From a checkpoint of a small mixture-of-experts model trained on Wikipedia: a softmax router.
Below are experts of layer 3 (counted from 0) of a mixture-of-experts language model. Rows are named gate (a neuron's input weights, with its number), up (a neuron's input weights, with its number), down (a neuron's output weights, with its number) and show model dimensions 48-95. Each number is 128 + 24 x the weight over its row's rms, rounded and kept within 0 to 255. Numbers have three digits each.
Before each expert's rows: a language model's description of what the expert responds to. This comes from a sample of Wikipedia text that the model never trained on.

# expert 8
What it handles: Infobox labels and fragments. Taxonomy and infobox field names (Species, Coordinates, Scientific), mid-word name fragments, and particles like pickup's up in lists.
gate0:115157122128088124149115144105150125124141101132130088109166129088115158130098140102148156137064115105142116118139110190094104129116095072151103
up0:117132127114142100149107124144116085133108108121097146136110164164141147123134130152164122103112145124135118162132119070099162108156131147118111
down0:129147092146113115123116096133122115157154128089114134116114095137132134144150128156139153109119135106109133128139119145086109123122108105085149
gate1:116164121190150134108166098118113151095078102101121113172132131149119140108118137146147145143098141131132108129135129111184105150078166129071115
up1:151146104141143123094170100092104128161109148104122129174122097079135146147145120121131119130113172103108102144119119109127096125145131103106140
down1:136172127121138099087143152106129126136150122117123122104128092108127141139165130150110155146107106112149106129112132132144163164184111128124133
gate2:112120106107114126106118127185073155136173167128152133131124123121123126118123107113111137131115116148126100102146115126107122129170130149143128
up2:147153120141099108124148136094147107134115129160121156150135138151115102135150106107152142118105125171125131129104141110146147146124127140119104
down2:099124142144137134105135166148155114119102129146105156126121148125096098084151152115137154135122135142093138114109092099134096133130136119134085
gate3:103172139121107090129120142108118092114108143087143174119110099163124120123142086111133142143128127112085169106110143137103131127125146116129143
up3:136126113183114100108103127083097144148109140101124111164148155169151144140085110126145159141121119128103100105104136107169138141142128108147164
down3:127127112127136109096137123104113163150146136100115094131106088109128159148106144164128180119165121094128141131111081124169158115113162147148091
gate4:156147131150132160130167125105129085120134131121119119127087111126120125128167100163118168153098129124130172124119050137135161148114147154135128
up4:123105130142097147103101118119145131124099140144143149131143102106118112115125146134128107085107151110080113147132138147154123129048105072124136
down4:167060173146181128132132136140118117115100173118144129117172120077110121090135146126161089095107143105118123139132134101139129074132083136143157
gate5:112120134108125144128105124122118162156102148113142141124150117135123143122129144097126110177118131071155148144094139137172119108074170092096116
up5:088101102106137104167126087141117173116123146125146107141104103137195102103128144135116169128125106112139182128089119090120126111078142102143108
down5:129127097127137159194083169136172067108146125101153095088122093148124110167122109134118181153155130098148126126124137099083106119126158093094142
gate6:128102127135165135135123137138145160116098082181126127135123126112126129143103130112143126128129136154132139084131131155144105129155132145119103
up6:092125154124146138101150141159152160127137139117092111159165138132075117152169130176115142110147086130133138105112181168110145168159130120166147
down6:110135137160129128088163158096134173128113149144121130128107170128114116122101113134133147106123096121124139088138145125142094143123137125116101
gate7:070141155093165191101117081113178126107133149182133087107117161132167168120104132155130129172132131149114098118158141135131105127148119119100131
up7:139137132101166150144094125104136115120123088122138163113132090175125109091127120108122144152132147142128141152119125132140120100119083131126138
down7:131158139119188124114082155149156163082108133121106130093099121142124117118169110119111118141143120086129097114093107149117098107110112146128133
gate8:155127118109153155147106122108125097099133088151124163155121145123096105127156137128121165161156145101103152119128136166121125119121137109116102
up8:136141087167102170139161164111151119087120132119146153128092164111079177135159142113106134108114149106136129119103098124139109119143108139107134
down8:145088156128169147152116117085198119106085118132143109160133148141171115152098149122139159117101126111100137151110138109131163174147103112117095
gate9:074076091169102145120147095096117100126122162119128092114168134124134143164172091121090128126167116119104087097115106151176144145124134112144138
up9:161103084115130140097120125129107139154098171145117106164146152115129127090159134116153156161110111141110187166115070109143130143083124113110098
down9:154134126136124151119161130119140131129131160123162153134115126165138143093084143151140127118161120143125126131124116144090118099117110148153126
gate10:116150127149129106140158178147087117124134095119156106161096104139097096144122136145107149119137141087157140132144124078133147126137119117121129
up10:140130101127129067124135109122133135139120139135129130129138127140117114084170054112098128098114177122110166129149149133111129133150132103104149
down10:098184133157148102140106127127093115112101129124084171136137112096142176136105083190133108089136141080118147129166142133151141125111073144137149
gate11:117147074121143139135119143132138114100120105120148115123151110102134211143086102109118103170121106111137132141108131124101163138152130137158083
up11:141155154121129115127093112137120093103132115132119169119146166112130124175149187132108109098111121108138119134131114134112112112107136141177152
down11:145124157134105141113121178134099093128129133154157142111123173133100123158179129150132132129201134143163106150108131117116097117095155101108162
gate12:123137075108103146123124113124110155127152088111103186172109171152128097163138115124161113075122117145105100122165119118120135147116163112076113
up12:090138144155089153108092145146114106143101159128134127133141167082121128138145132125138147133127115146094133122154159119139121156124114137102160
down12:131117107115129177135127095144092125111097158097159123143082114102119159127149110148115110179160136144133123149167187143117156108100134119092111
gate13:125113102189104138118150103103116140129088110082111105091090140147155123128121129141171091130102105126129095109100100138145101093129142108186154
up13:138097105139147062144155139137120074122155161155118099156156094102106115121143094152129088128076133108102153117124159142147154138108137094141099
down13:124107129147130074150121086102108116135129142138127114175185143141105069103141123155121141141142190154124136116157106171139137133129160145083139
gate14:162151137168174105113136117147130107158135122150116161110116120139145091088112122098081140118097131156083127163135118123162130110121128080158123
up14:159105110137135121142152082112152089124112096134102112113104182126104127156155151116152075140143178142125126128117113119149136100126119112124167
down14:125130141143090116132099093130136112158153138119120080155174129155136153148134158146116077144119135157158096111133166176151130113122099134111144
gate15:117099152103089115115105156169173175100171123123141144142133133114105119132144139124078089129120085101093130155105141106120132162106157133127144
up15:121145078126114123109122123112113111144165126115142124174132135193126155138117156120126165133123142130184126157152155139131136093127126123190149
down15:172141118143109113130119102142110095189115116129106168148131110146117143093134121157106125121128160112119093154108211135113159118153071111124122
gate16:139120147101159122129113127146129103126130111140119128127137134127151099134117109066080139145123141117187119122120099100160152155163195101122100
up16:162165128091102152131112139141118105135124112118123143116142124093140108120121132128135104072101118096168159095117178118168103142097134123136130
down16:145095111133134117108118116129082165109180120136131117076177116141128147124131127141103133119096135161163094150092132131116141160116188156145102
gate17:082145115128124150095143121149130129094103116113147164107146153111161162136143135080105127121104085132199141124097142146138126109119146118125136
up17:151153124156106083121093082103147146124152128151091150101116137128096137107092144149164139172120121128118154100133129129176134162081117121140160
down17:077150096195100123134102137134115139094134126102051146157136106129153135104121133119106164157139139167134147175104170119181179129140160145159160
gate18:131124133192112153113111079118102137107110096074135155119121107161094096130160074118138136124099172106110145094141135160144113144146100173140145
up18:146111128105118146054107140141165168120151163109101170119165101107126172151126129129126142124119128160113118203143081069114092129126147104096112
down18:199174146113136127141133158140121121111156117133148135161153117123122112103103106131144104118148124082117122145129143139130130120143157109159107
gate19:154113146110089118140123168115125113143130165154130093121137123141116131122145130097176124146095110093115083158141120119177125145110114099128138
up19:163112159131162143082145107128119127126129139134148092126115138110134123113151117193135070137167124108120134137175099096127137179077140138101118
down19:139085091108130124093136060145091127123123120069120164138118123157183113097129221141115163121106138126127128133111157109120132131126110129168117
gate20:116110150136144098134104137110125125108086134124148120136168137147119134142146116065125161164101147129151100148110152128102148092118114102101141
up20:091172111169163126156124126076143127164130136128119110142127147145113173171150136117105174164106154114156134161113159096130149117097138110156152
down20:147147086166158117113132111138162107148094145100148097143138141089147140117164132181102120144120139144120128123122117161126132124130153122118121
gate21:128103161139115129125145048144174126096102098126145086144079143145169100129150170107117152076124148117105137131089108095145152175142151095103105
up21:116166127126123132149124129144132100172123147142136099137134146071090123122135124103119123143135116122103135149108109100115128083140149184127163
down21:122149114087139159137118199115169117107116126105084128082139133091131133102096117061124099131110159119114092140098096166081148111164115134139173
gate22:137098126131184127133125158122138169077151115126097152152136139166123121149140152105092129112135172121138118100101113160134165153122127101093097
up22:104147092111113134124141126164138131127147109144111159181126115115138165140112085157168143135105127083099132116120115119157130131112121162102126
down22:134152124111129109115135185109146124133161166122124127110107080136112137098097070102140150138071083130129103150118138120158166147140127116134089
gate23:157156135099132113128058095137148127103129133181131138144086133088151106161119100137114085127132127124132127134113126119129128178119130143125127
up23:139142141137089144125103174080135145145128186140162133124130123110143091138107170144100162100185062100156098130111115107171149128126139100136102
down23:121105106156146148116100146131134123151097102158141162138170091141145117097134130147151131115120160077108135100126103119136117136142117129129139
gate24:117068109118147125151121088149108123136126130147147129097099120092112113145112126093170125128151120130166163176138122128154156176128109184133149
up24:116141123144122119094114132153098142136074134145134113089113118113199130119080110123142140164116132118148102116123120119099105145120127091150172
down24:181076133095119126135187140129131122118131121114148078160170112103144113097151139087147136166120158156103074086169126128110092108149132080130104
gate25:117094118099132118132153137147156140118102127136125065097134135128124113132110156111092141154097136133132112124151148137118071158120121081150164
up25:167119107085140152101126167118153090127164123173161163116135069102092133116123107162129124124127139130085114090085133114103130124115122133136151
down25:121145110055113134114135158125134067176072133118126114087086114123116142071124138143131152070121152137101142138128129147161159145118117162120098
gate26:111090158105173131122119127168097157127149153111155163145138101114124076137149110149153132128156136119128148113137130138136147167088171127117124
up26:117140119136113100123154109117131125155140139153125106163132109122089159090124118148130125109121116094118127111177139141119082142139095134157163
down26:127121124161175142159150143156147126150092134122139145126130102128115116159170122123131149117154071129125150143150157116107146106128120118136129
gate27:125120141134109107145098152110103157136104112153150109112107150158132117131137088141160121151114100126121123100145147114084117136070086110105141
up27:154149164113145142126083113124138122168111146100173131133141153093109153113129093164136113119108124097141136168095102103123135120118143092127146
down27:147139108078186135165137126116108081105121121126162124145119125129123146187116100127133116135127088114146148144121111100103192122156106132142140
gate28:118128128113136115125113125137104122156096108120149130147127095128097179121115129136128142115124141155123102139114180121172122151128158155139122
up28:122157147162121143127098127131149054144135103075116106130145116093124115100129175142156155125125127118153130109174130069103118143105130116125117
down28:114158151131122094092142144146134133122150124118124147136067109164115126162123175132135106151129129100144143110169090151135163100085139117094118
gate29:127110115142120126198125144125078147161167140102124089105115115091132115129108132143161101121129129186149135110151153138135104100125143128127136
up29:130132116146125134145119118148133122140118102123108185134134111118144155136149108099110136135148121112088148147114131128134150098159144165105107
down29:160138138148111140105135132092170154128144120132176160106131125104141130155170114105103111152159134128101159137103142146123141148129139140082068
gate30:152090125143128142137107165129142142129096169133076117123137138138089117131119178073119134111106096135130127120133136138118122130156137150135106
up30:092091115149135137115143119150077127157157102116089152132120123113129148136122124123122149115100120117168137096105126179113149101148113061129104
down30:138122108100117120147092157134101095140092119098102128153138111109135132136116108133134139121119104133107173165146119142122129134126134116147114
gate31:134169118142113133175112144111145111121163101150150110157139096146114118141138145148140102132103133115142142088067070115170112146158117121129108
up31:151141149115140139122132164110099121113097118156119134126103126105162144090137126115141127128164133124082132094121174164132157124164112123125128
down31:112082082167094156145151151170151110131133149102108161111140138102127084093155094142145136107154083101138142076142078089209151135144157130102146
gate32:165079116122150105113111116095146107142087087149139116089139123124127127163165130150118143138101099126125127160143092142123130143117144135087154
up32:112147156133066135140186173117106126142122095105135108159145128179132148144155106128121118141102134146081132154147115139109106068131165139130081
down32:098126090186113137133131140104115096143159086133153142116089114134132114130113133117091105125114123168136150150112097129167149156088179122129125
gate33:129160171097110106125169094065098125134145109161099143125145132070146113145120139088147124115165108131123129089077156139153164108133094177144171
up33:126095135145130160058144150140136126110110123130119114133186132133135120152118141124116086099142131127118161140171101130157137136112167153165147
down33:180153165104133129130133107132107131118138118119153133135146070139123107128131162196147163125099142111085139165103101103115099171112150119111133
gate34:160148143152144175141148136108110120116146119166124153114122131131155126137151146145129143084126129098082112140113159170116152101128095122118138
up34:098101101109122121146143134115144114121164127134123137158108122113123142111096123128060123136062098137126120153104168131128125129158119136113164
down34:149114134104123096121074101131155164103155126143148105131146135143138134135088158133155142108140132138127166179089120136119147119111086106129170
gate35:116095130158159154092174125151088120098111111117069115098139175085148091122147131128130109102137142117123123113156119121107120094148137138128120
up35:143158129110134081141135108100125139136111156130116141140138156095132112087130100116156115154124113145120117137165093190156150108137172131163099
down35:132144112109086112123141113137149129107123155157133058131128160127125089131143096105154162170108122117112126120106117130161121130120143127130144
gate36:118133109108121168136122047130090133124101160097141140149130139128116126140103145120126125128096116094127094134128157125111087114137113118129145
up36:150123165137096138094117150170148122125165087128138113129111140111133160166094100096184120172114154120142144134110144127165140113124160167144171
down36:116125142141099100190123179165162155176117153118146109108131159160143096086048100130137122126131167111136127154145094064105128138135124115124119
gate37:153122183185151131135151128122144123081155122137145121160125129106131059111150133100137105143128118154153107110147100146163135120132138125090121
up37:101125065145130136130118144136125101080146118113133158151149112091091129129133107179112144093145106114148096118136123131086099176134137119165101
down37:086155123095160136079126146121141171155139092109146108143071168104141161160116142130097115117084184136133144096134136145103168171128110096134144
gate38:129138115128144105118117152126142124152085135157119110144107132103172103130136090125116121128135116129145156158107144170181175134124182115150101
up38:072160142136123142175133104100135109177092100116109061073150129105145112114137146111128130106109133107113115137148135147131104117104114152124115
down38:156113108135133120116115147110127145131137131117147156130141144092121124118094111127128092148106086141141151110130139133114127077128168158123157
gate39:163140131100107146130135086120114109136136131113117121145142104147111144114111123128120110120141129092156153091106113132153143137153085159148122
up39:154118118166136137161131123191146145138141116137127096096147139118149095118129146115131115082160139137108149124141137132079125107109095152125117
down39:143087089148146107114098124124118160111152114142106158113086102142121167124134126132123120076130177112131127116115120086139153126126152115141099
gate40:089158118153149113146118128134153139125146107139143155157135074129168085141101178122135051155109144170184123168127134145162107156135110144102129
up40:131147134116168164090125140139083129079172140135103088104106161082113154143121161141130144156087133104106171136104118122141143143134154144143125
down40:167143139093111109124135141140128145137092113159125128149182154135131110137139119095120144078123121114111113125089138155101154104125119141118149
gate41:098151151087118100121132161132112111081075154122135127122102098154105128140168127158128131137119131120104156108157122112120143118145203059100096
up41:131133097147119113116123139131114066139152134158122102140115104147150118151144059121128113126094088114125158146119121129118154123164105164111122
down41:147120146103176133152102112158162144072103131139107111139102126131174130103103152133108147128111109112109175126120109145069120144163124127132118
gate42:104112116148117105147133119159139131109135088131149091108123093132179145115137123159134111102078131151169156139131154155119109135119145118086123
up42:116113164083118158148141115139118114118166141076189095122120129119173143127104135114143098170163151166173149136149142099130135119130122153125162
down42:124154113150151149152115191141128139182138129060176067132135130151098168153148106141087137119118129115119116128138134098147132128085173143126130
gate43:062070092158161123138143140110162155097114113109138121135107096111172122137137148124141138125151143130117163121207113130154160097085128123139161
up43:144077136149171164080130132119130127129098109149096141126146113122114150136195118156110095098153125164116096119120143123130104090152122105111127
down43:087153109103111166116151155130154117132145107115153167143129165135101119132152135131164164157152102119127113116119144123118174111112134122139115
gate44:125130113152123053136153170127188129139147154123135151133121140152115126102110135088144104099130136146129126125140172139133117111133144150114152
up44:147118127127127125155157129063102145126139166107097125089119149125121125190080129119161119090143149136084132130121118139100124113122092207141151
down44:126139125117145132103108131136117151107161124137149109090156118132131146126132157099136141111110095127117110130125182140124134166154130109122139
gate45:125101116134136132127119159120100107125139103119151130140168112105120135112155185108093151120131119112135135096139135127171129134125111110115136
up45:133122109134142101100065135110106112134116130183108053109162109137128110120117135112094101129156117103169136123122145126121166157117150108134120
down45:119160160138132148149167139159112132143094118115160098155105121148084136144120109145123123110131134123143125123122149120142150155101138138156132
gate46:116135073145071104114171128163123138115107118147086115145099098129110113100127119107089102079103169137092128110122120174147196152119145108149173
up46:145141091159151119168143142175144144079158141138124148095138122152140155131129119101102134115129149170102158100159113139093090064127140116141148
down46:135169131163132147151074146110122162149138142126093113125095129110150105104121133108109139126109164154141111167150129134110125108112118164116109
gate47:116123126102126152104153120124139154106147135085071149106153118107159121115114172117153133161119176109118122136163158146147098125104159123132123
up47:150156127092120125136125114141090098107099143085149152093118109111158144159127149125140106134135183109161090147149173162136128097119162125117145
down47:144097159100175111136156157085110125150141160133147104092109162105149124130177157115103103145147120135117124161100124114115124162125111135131102
gate48:132110067144126127150081128151145127155135137133138120168134100101135115130096116105133140133134132139204118167139141147103100149155122164151158
up48:124171135107126127104140132130100137116123154121112100158155103098144102139111134125118150150127126068111138139178125129158105058127158119177124
down48:147117141134128129160141119143140093105201116101079148093164160134153108136134107107146146145107121097117140136155101132124156141091157126126134
gate49:128112140115155140140121145147121109086072131138144108124101136107120087122155133103094122119118109143162107134148085112122103117142126140104115
up49:167143141108113128102146170129095125132127165132099159102106097099142120115123152109107121110116153156141127157169153135150153182121135132143167
down49:143131100136152129124117100157078122177138127106131136110128156133141178161148126118128156125133149115134126124157148139113091144152147120144124
gate50:123147151135189158150094130143123138123113111096120146099128131092105155174106174114133099084157168127126192151155121114134145127128096136107131
up50:105145152158113098158149136166109136132132107132145134123120148159100107120096118117125130121125161115145153116136169137112168162185088105103152
down50:141083090157089149129141133154147133094123131101127121113085130117130127141096129113059097139129153112134152096133137158149055101134096115091117
gate51:143154073116153150168133076099161126128141112154139119132099148158158141085136113123119140111119123146099117110083138122136116129110118126130082
up51:126110099164136125176148077089160117130150135137106119168117134068140152113166101100110111116112129155097103163104112109134120116112123170127188
down51:081176171106111100090145105133119129141106129099139114128111109088155148115147139120128139110141109128109163114172112148102179136127149126117153
gate52:164120133095130110092121110122103123125167153122124115089119107158151106146124129129138145101110107129111126175164111124118157016172124104123106
up52:110174150124090143124155120132068122120139124158108129119142082091132163141127086133129120162124136121156104119126125125086142183127136120130165
down52:140150162168142139106143115108156112125115112117128118077115127107128123152157124148127141083100143140115142097155152120093108110110130052108110
gate53:115125132183123167084147122131119125102141126123116122133131150166141110112107163123100144104107118078154156114138115121134130139141120119094092
up53:143134158131102160143131104155140108137098156173149103159111152090185169123110092135148152112126102138093158140128088102133114149171157131158164
down53:097097155108133093142140109116094154109060120117157158160092121088110156106104116126157136144170143138083152113168099097160117124148142120143134
gate54:151130114143141083121160208131081156157192142119112092153137169162112139142152141179134145138132112080129156075144086146135100137106153141110183
up54:156111082118104148098115097116146115138125121132116116093125107142132098141136150069142130121110173124145135118120111097141108092134148154159139
down54:142088127172129115096110175115111089127121117128134135116136145092129126163124160103117130146116146110151115158087109091100119093120116122145135
gate55:112140085105142167103117111129136149139099123104128140112127128080129128099133117138126127125101125129108158123139122109119094158122137120133114
up55:093149173162113150145099085085113132128138117137126134096125154152134135122151114128122121110131101174151171074123147132151147153097099113131142
down55:085150126105141154115114095100113152113130126131146097152181131144118115174127144146161139105097122078163119122159112099139132118122120127094111
gate56:143118148163170157121161158129099154126155132139153127171122130137143124113112063121147066130121134143109114106087093136169093112162118135104159
up56:113173088106113090133164113123113152105094126134162132119113101131161063139137113177127115122145170121143113154086161121133105140126135151121113
down56:143125149156182109164157127146099145123123142145120088120103094128128115122082156088141140147168160154120123118175137128168176069122115177138107
gate57:117217119141078141116165145155118072137113147100096150130107109173104123113089118087158166123139136109179145098147117116123158151109135101163165
up57:170098135164100125125142139146125134120136112128161126124137130079134130063184087117130089148122123140160131146135146119123133146116104093102115
down57:094135078155123138078160094103091124132176114113160145113136173090157073100128127167185095133097192128132147157146123091154162147111160116121134
gate58:128141127179149129119141129167145151141148136101136151104148122182149074101077129112153138121119097110114128139138106178139148118130120109075164
up58:138131111123100148085119136133119172166154131156140183119107154157086087126111109163134104154130133138131142177149114160142199083120132155137168
down58:147152123077135133118136102086148109103127132124150171134129132126166135115068154117117121128124132165107136130103126112089121117146138126116165
gate59:108140138160147153137147129107098141134126154137114160130105177135110097096128163097142118135134130147116086146135117150105101094156137142124134
up59:149164129163090154118148198150099130132140123136088122133117103119137125120159149142124156103179106168136154146106100131086117125120146143079122
down59:145094115080117148114106167128132118109110149144092122124127171131122095137106098130100151160144124144119118122121183148154146166130149122142119
gate60:107137138112177159091112170117101097144131152115115148123165139123148105105116154115110120136137105134148115123104137133166121123159116141120151
up60:152135129067107093115101142189129131148133102150116092097123180134099150129131118120124110110116117174125123131072137126115126116111124160100153
down60:100113187165121152115079106124106106083108099135118139135136172110113152140059180123095154147114177140130107103099127182103156112117155133154114
gate61:109150166109166120105138149171130123107134083165168125141096157138137128155125129097143150137130157091145100118169191158151159134109100093146127
up61:162147148142133158125127109175130136108101166097148135134103107136099117143114157120142124117162107152113126142097125154117152146139138133094165
down61:109140133094136126109128156148113120168187121113142110092139142125095137095154123138133142149126113131143141097106113121148140178154127133130146
gate62:120153122116146108166166141136151116091121118120121117138154148106108139127121117200141111099137149124122133141135107099143193096094134150111117
up62:142106136128122125157173153138118103136097133115124128153103095156114153124131122166150116097135104152114083113156153118157079148152114100147118
down62:140146115087111104127139081146160129106132160119118154167120115112123115153132105128066125186095135145110132104093155142113134160126096155134117
gate63:120097141136196146100118112088134110104124155164104124138075128156090127131144113111135143108123120166128120154144116148115127131124124100130150
up63:138154165083098109118106111148157129128134119098191146125110139151156097130129179145114122106123134122141130146153163088148154130137121111147077
down63:136122133107107129094120120159152120131160129133106123150186112135096095179189114124107151108142104133122106105094140098150149128168156153116123
gate64:145157123097166107148140150125108165125121137099098135070068146131109146115166134146114112168081112164155114120129119154109122114175162129067129
up64:120123129134134075098174113114131127109131135106100131106122147105116146138083093098113116144155092118147146147098143155158193053083162125140109
down64:126143105130147129137117132113116115135120086127086085135129122122112150133100100135139118078126168104147133118123121179142102079079109140121100
gate65:120141143141158141122142140123108078168182122135115127148129103135105122159143162139085114104147126124156140137096097133116144162152136162170175
up65:127115142122123125168128120098124131092128114129149118135061102133128125119149103152141122121136167110093137140132170124123120160139089134154109
down65:094175123115093189145106112161109102118127116152137166147116136103091193088149129144121113089155155138137153133112093160141146094138110140133179
gate66:088121086123136116120094130140112127143144120122121147115100148141165120097144142122141123110122130174142155120119126106127141116134106079122132
up66:143144115114136101136140163135069125138169135102185079137111101165163128104164100113127108112100167121175135127146120132131139132109126147161119
down66:139101151141130132115096145145195093125124112139114109103138115119088106130148132149112118163169117164112130149081150109103110137074071140110117
gate67:127166125126128129122098116169174102149153108133133167129085079138078094169084150077129104136118148100118122090108094121133126126149094126104132
up67:132144140111105093095117127116181090143137150138128135156103118117133113124115140103121153089101136109084157122127094128170123158128089118120078
down67:129138149090104125122118112122096159132118106139098119112162170169171177137148138129121164164124122141167099118126154126139092133126115167161164
gate68:112133167141127106165113147145124183078154126130065143125119165132059142110156127173145136140108131139126156093149125111092080137134149157140129
up68:101106159130081091140115161152151138143110137131089110130125132113142127124119123143177094171145114124142171093152200149112150148142162113144124
down68:144102148144122132105120141101113167122121121135128120137143146099159155125108129146148130153112162130134146127081126175104143142125115119113125
gate69:142143129148132110142118095104121115095159132129161071124153123116139160106110114154107144125126077131139088142151171120128177089089141125111124
up69:104118110130142130126112130112134172114177173106105132135127134078136112125111129152121159150105107117154138124139099127185127172128140093125118
down69:154098140162138113126164100088132135103121104120114114123141175151139088128124127118131113167080103142152107134128105142160117097086082167091110
gate70:120131127083143106143120129116099141098150121144118131147148155117145116130147138134124096120126167149132108143089109083098157137134117148153148
up70:146166118134135165127125133140124179090140108126105154166165159098133162110084124149124147117082135065156166121163151096101112117132112152128135
down70:139156136142147084081158099100117126132110114128120165115113083139103177094129126119103121136126121119122121171131168119083137147148137148141117
gate71:116139093121126092104133167110163137106167101166126173117092129115150132140106160135115093139120111165123183154157161135120151096123165091130131
up71:112126166153107116137169141118144117139139116129134124112182137107134166137100150194123125123136083083098117124122092172152153101135110150102127
down71:189120131123126168132107105100087109109126150105138134130115111113140140113104168150087096113127132093132101102178122122099173165152142128123119
gate72:132092155147106111125104147099140127104123099091107118153138136103122153136151118130126120127128098076146085106077085123156130093169086135125159
up72:081135113163140094102093160147131126137106133139159114116113150123137100079141105117141154110137159124151123114106145154166101140094151096115147
down72:134092113153151116150129111137100100123158132122121123142092133135070131084112098131151153135137146168168120138142131129120092162115110120141127
gate73:152125146132126134097123124125127100155169124162144100068110147091144133126124153084119123155089107126110173114137107141131094162067140119120158
up73:142127090108114133097123133155129119126151105096118151099116155110115144114115157124156124140154104112139130142108127153149136181121140076142130
down73:148100137117148102158175107087109141147162113128096137144166116107072109136131114085128127119101090091114130117132091127164120162126129158087120
gate74:100121157148125115132154133083100110154131136145125074166113155164145138142110171117125113092155100139129178118152106138111133143156126143139115
up74:129136111129147170152132109130159127101137140124137107140123116116144164157104151114136118122146115164113105091104139143137114155117097158112092
down74:175102144086072121121123109147125109099133127149132121095115095114150137101122122134145096114124081114137096147109104069181107150113192135150164
gate75:127106109117160152130137130086145116140120149123111124114187116106111107134159094166154116091101098127133104116101173126099135090134147163154089
up75:143109144111124143160172119122106150111135142122121105119133150111106120112129123120139138144088148116134156142119133112122133115133130117148131
down75:217102107163162110109116096126079164125148111066122116104151116122136085087131119141105110108167141124114154145141103157124118135151132120120166
gate76:123104115114143129118119110170133089098102132121124112117139137127158083145175130083097104114121162127148121145084138089128149216149122100104152
up76:101130142097068150120204151167136131126102143138114129117116128077158192143160121110140130084117105111148125150145149137095106156154136185129104
down76:138135111163145161125082139136152127145118140162097178121124136121108074131127128111170130133142134106138115144126126156088153129118150113115152
gate77:097151110162122110129081148133153110104139078106125140120123124132157126141152135090133126112097114139089122119168117137096149134133156093070077
up77:186114117151109128141171113128135096133127095119147066134144171118131142097100113141109086138089132172147108120167152117108133113171100150157176
down77:140120139128110104082175089124128119145155141139136117107142151134123140141119158092138122131130117145151127130156104129186110136121156160135143
gate78:097111122138081117125145104117136136180114121100136130082147126106131120174156153116146097143121119121158123101134147079151152124110126112123166
up78:116099138119154127125120131096133102125102127139126155156168123152111114126175107145120140118110100107139130103073127128129117185100134105142163
down78:137149131158142144092128119125121162182128117130082129110172121150154186121151132112132154154130171124091093142116132127114135144107099123141099
gate79:113129125142116149104152132121158124132119105098157096141127127080151101097179151139097103127139108133110124129140092109126161102156122144150169
up79:173100116123100128119125156133123106087145139115145122154122134104106124145142124165115123133147143111119146115076121072062161123107108126111137
down79:110094111142103112141127147112113115105146111157135116106115143156088132138131096107148174114163146105173092135116158168136132135097114118154165
gate80:122124142157154128130144142105125160192136112090100146164135139150095116110133115102152105177125097144128148135128129142113134122114147134100097
up80:121119095138079154137123084092108137106116132149156160123119113115104124151120094100139127101144102134111141140102152112138118134151130103105087
down80:125157134159155139083141100132140124134148133167144133126086139151127102140144141144149179089120126125094096124094135141129155150110136101137112
gate81:149140094136130134156135124132093149130110100178128139152127114152132141126132150107137133113083149112116137166089088129172134149140122176165145
up81:140118076096143121097132094129147136143128148133088081126124085170109116097092176126125084115121138159106121128169132131139150138114119102093118
down81:139161123106080132145122123149144100113121141140109155109139108158142129106098102094127111110138142123093089111131135116135118148131144120137118
gate82:105102154112118143117129116143134126151140138131153141156125098111142102170114132106119089138145135142096126173145122141143105184135167097129148
up82:102115124128139085109110132117077085118162142164122112157174097100122119120109083081150137107157137145134151154159121121132114169076154119082088
down82:118152120123094148150132141136118134084124143122098132137135142135098117127120138071132133094148126122120111166117131151134068089101097085172111
gate83:131160160127129155125118150132109129102114171122150123126081183113114124129120133083171139136147117105126126156145097110115132172152167111095112
up83:100111115100164143121146130132109125145163135123119119172152093084119114165177151125131130118151131130133107122159095176156110138136167118153092
down83:103135110118117121105117112109126147143134133127120163094140120121120166123113135120060157122129150119118140118160146141111168124131154132073113
gate84:120130160127144132082179105150113160068079134130173132135166162140145146121121131123094127080160113124109133093124114154144090186136117088099111
up84:137141129121121148153100114148157148143136148154127149147137175197137125083142143153104094140108141119131155140147139134155165157123129111048121
down84:148136124083112122161142141123147166146108120106167147114119087142127124128110149101123115130129136113098152120105094095122101128155167133139144
gate85:146124125135151109147096139164106190154121103131117115127162123146117084135099128123147108119133142142129092136139126131117122126121148065067113
up85:097106145112127084124137157140110095131129142107158082132120124120125145133114157154121102137180123112142130168163143188145161136112162085169106
down85:168133132087085127164103118163145119094124115139143138149154117159139113120124136113114149111133125087112139096138102064085112169150122100107109
gate86:131127111134147173130125080150154135111162110145131120156163125110162098124109115073120113111146113116148086139143110119143114115174112131093148
up86:174146114138172121173106123127085161071113094140125147138117156154126115140120164154126173098180167083107113109146119122118108098090149099105129
down86:151141103125138091090109105136153142117119136117152138154132154095115082154119117137141121097126101166133152117140120142143150121179103169104069
gate87:153125070086137110137120095135137125092126122103137137138137117169153125134132149116130129125145132154123141130101105139130129087095117105107113
up87:106120100124134146117097149115105132119117135160122113107134110119129145134111172089150156107162137130108099164113113167149126108131101129135132
down87:079152129150139136112148106125142098102136132135149089102103121128127115136141105098132114179101084147155147123123140132117137158124119122122108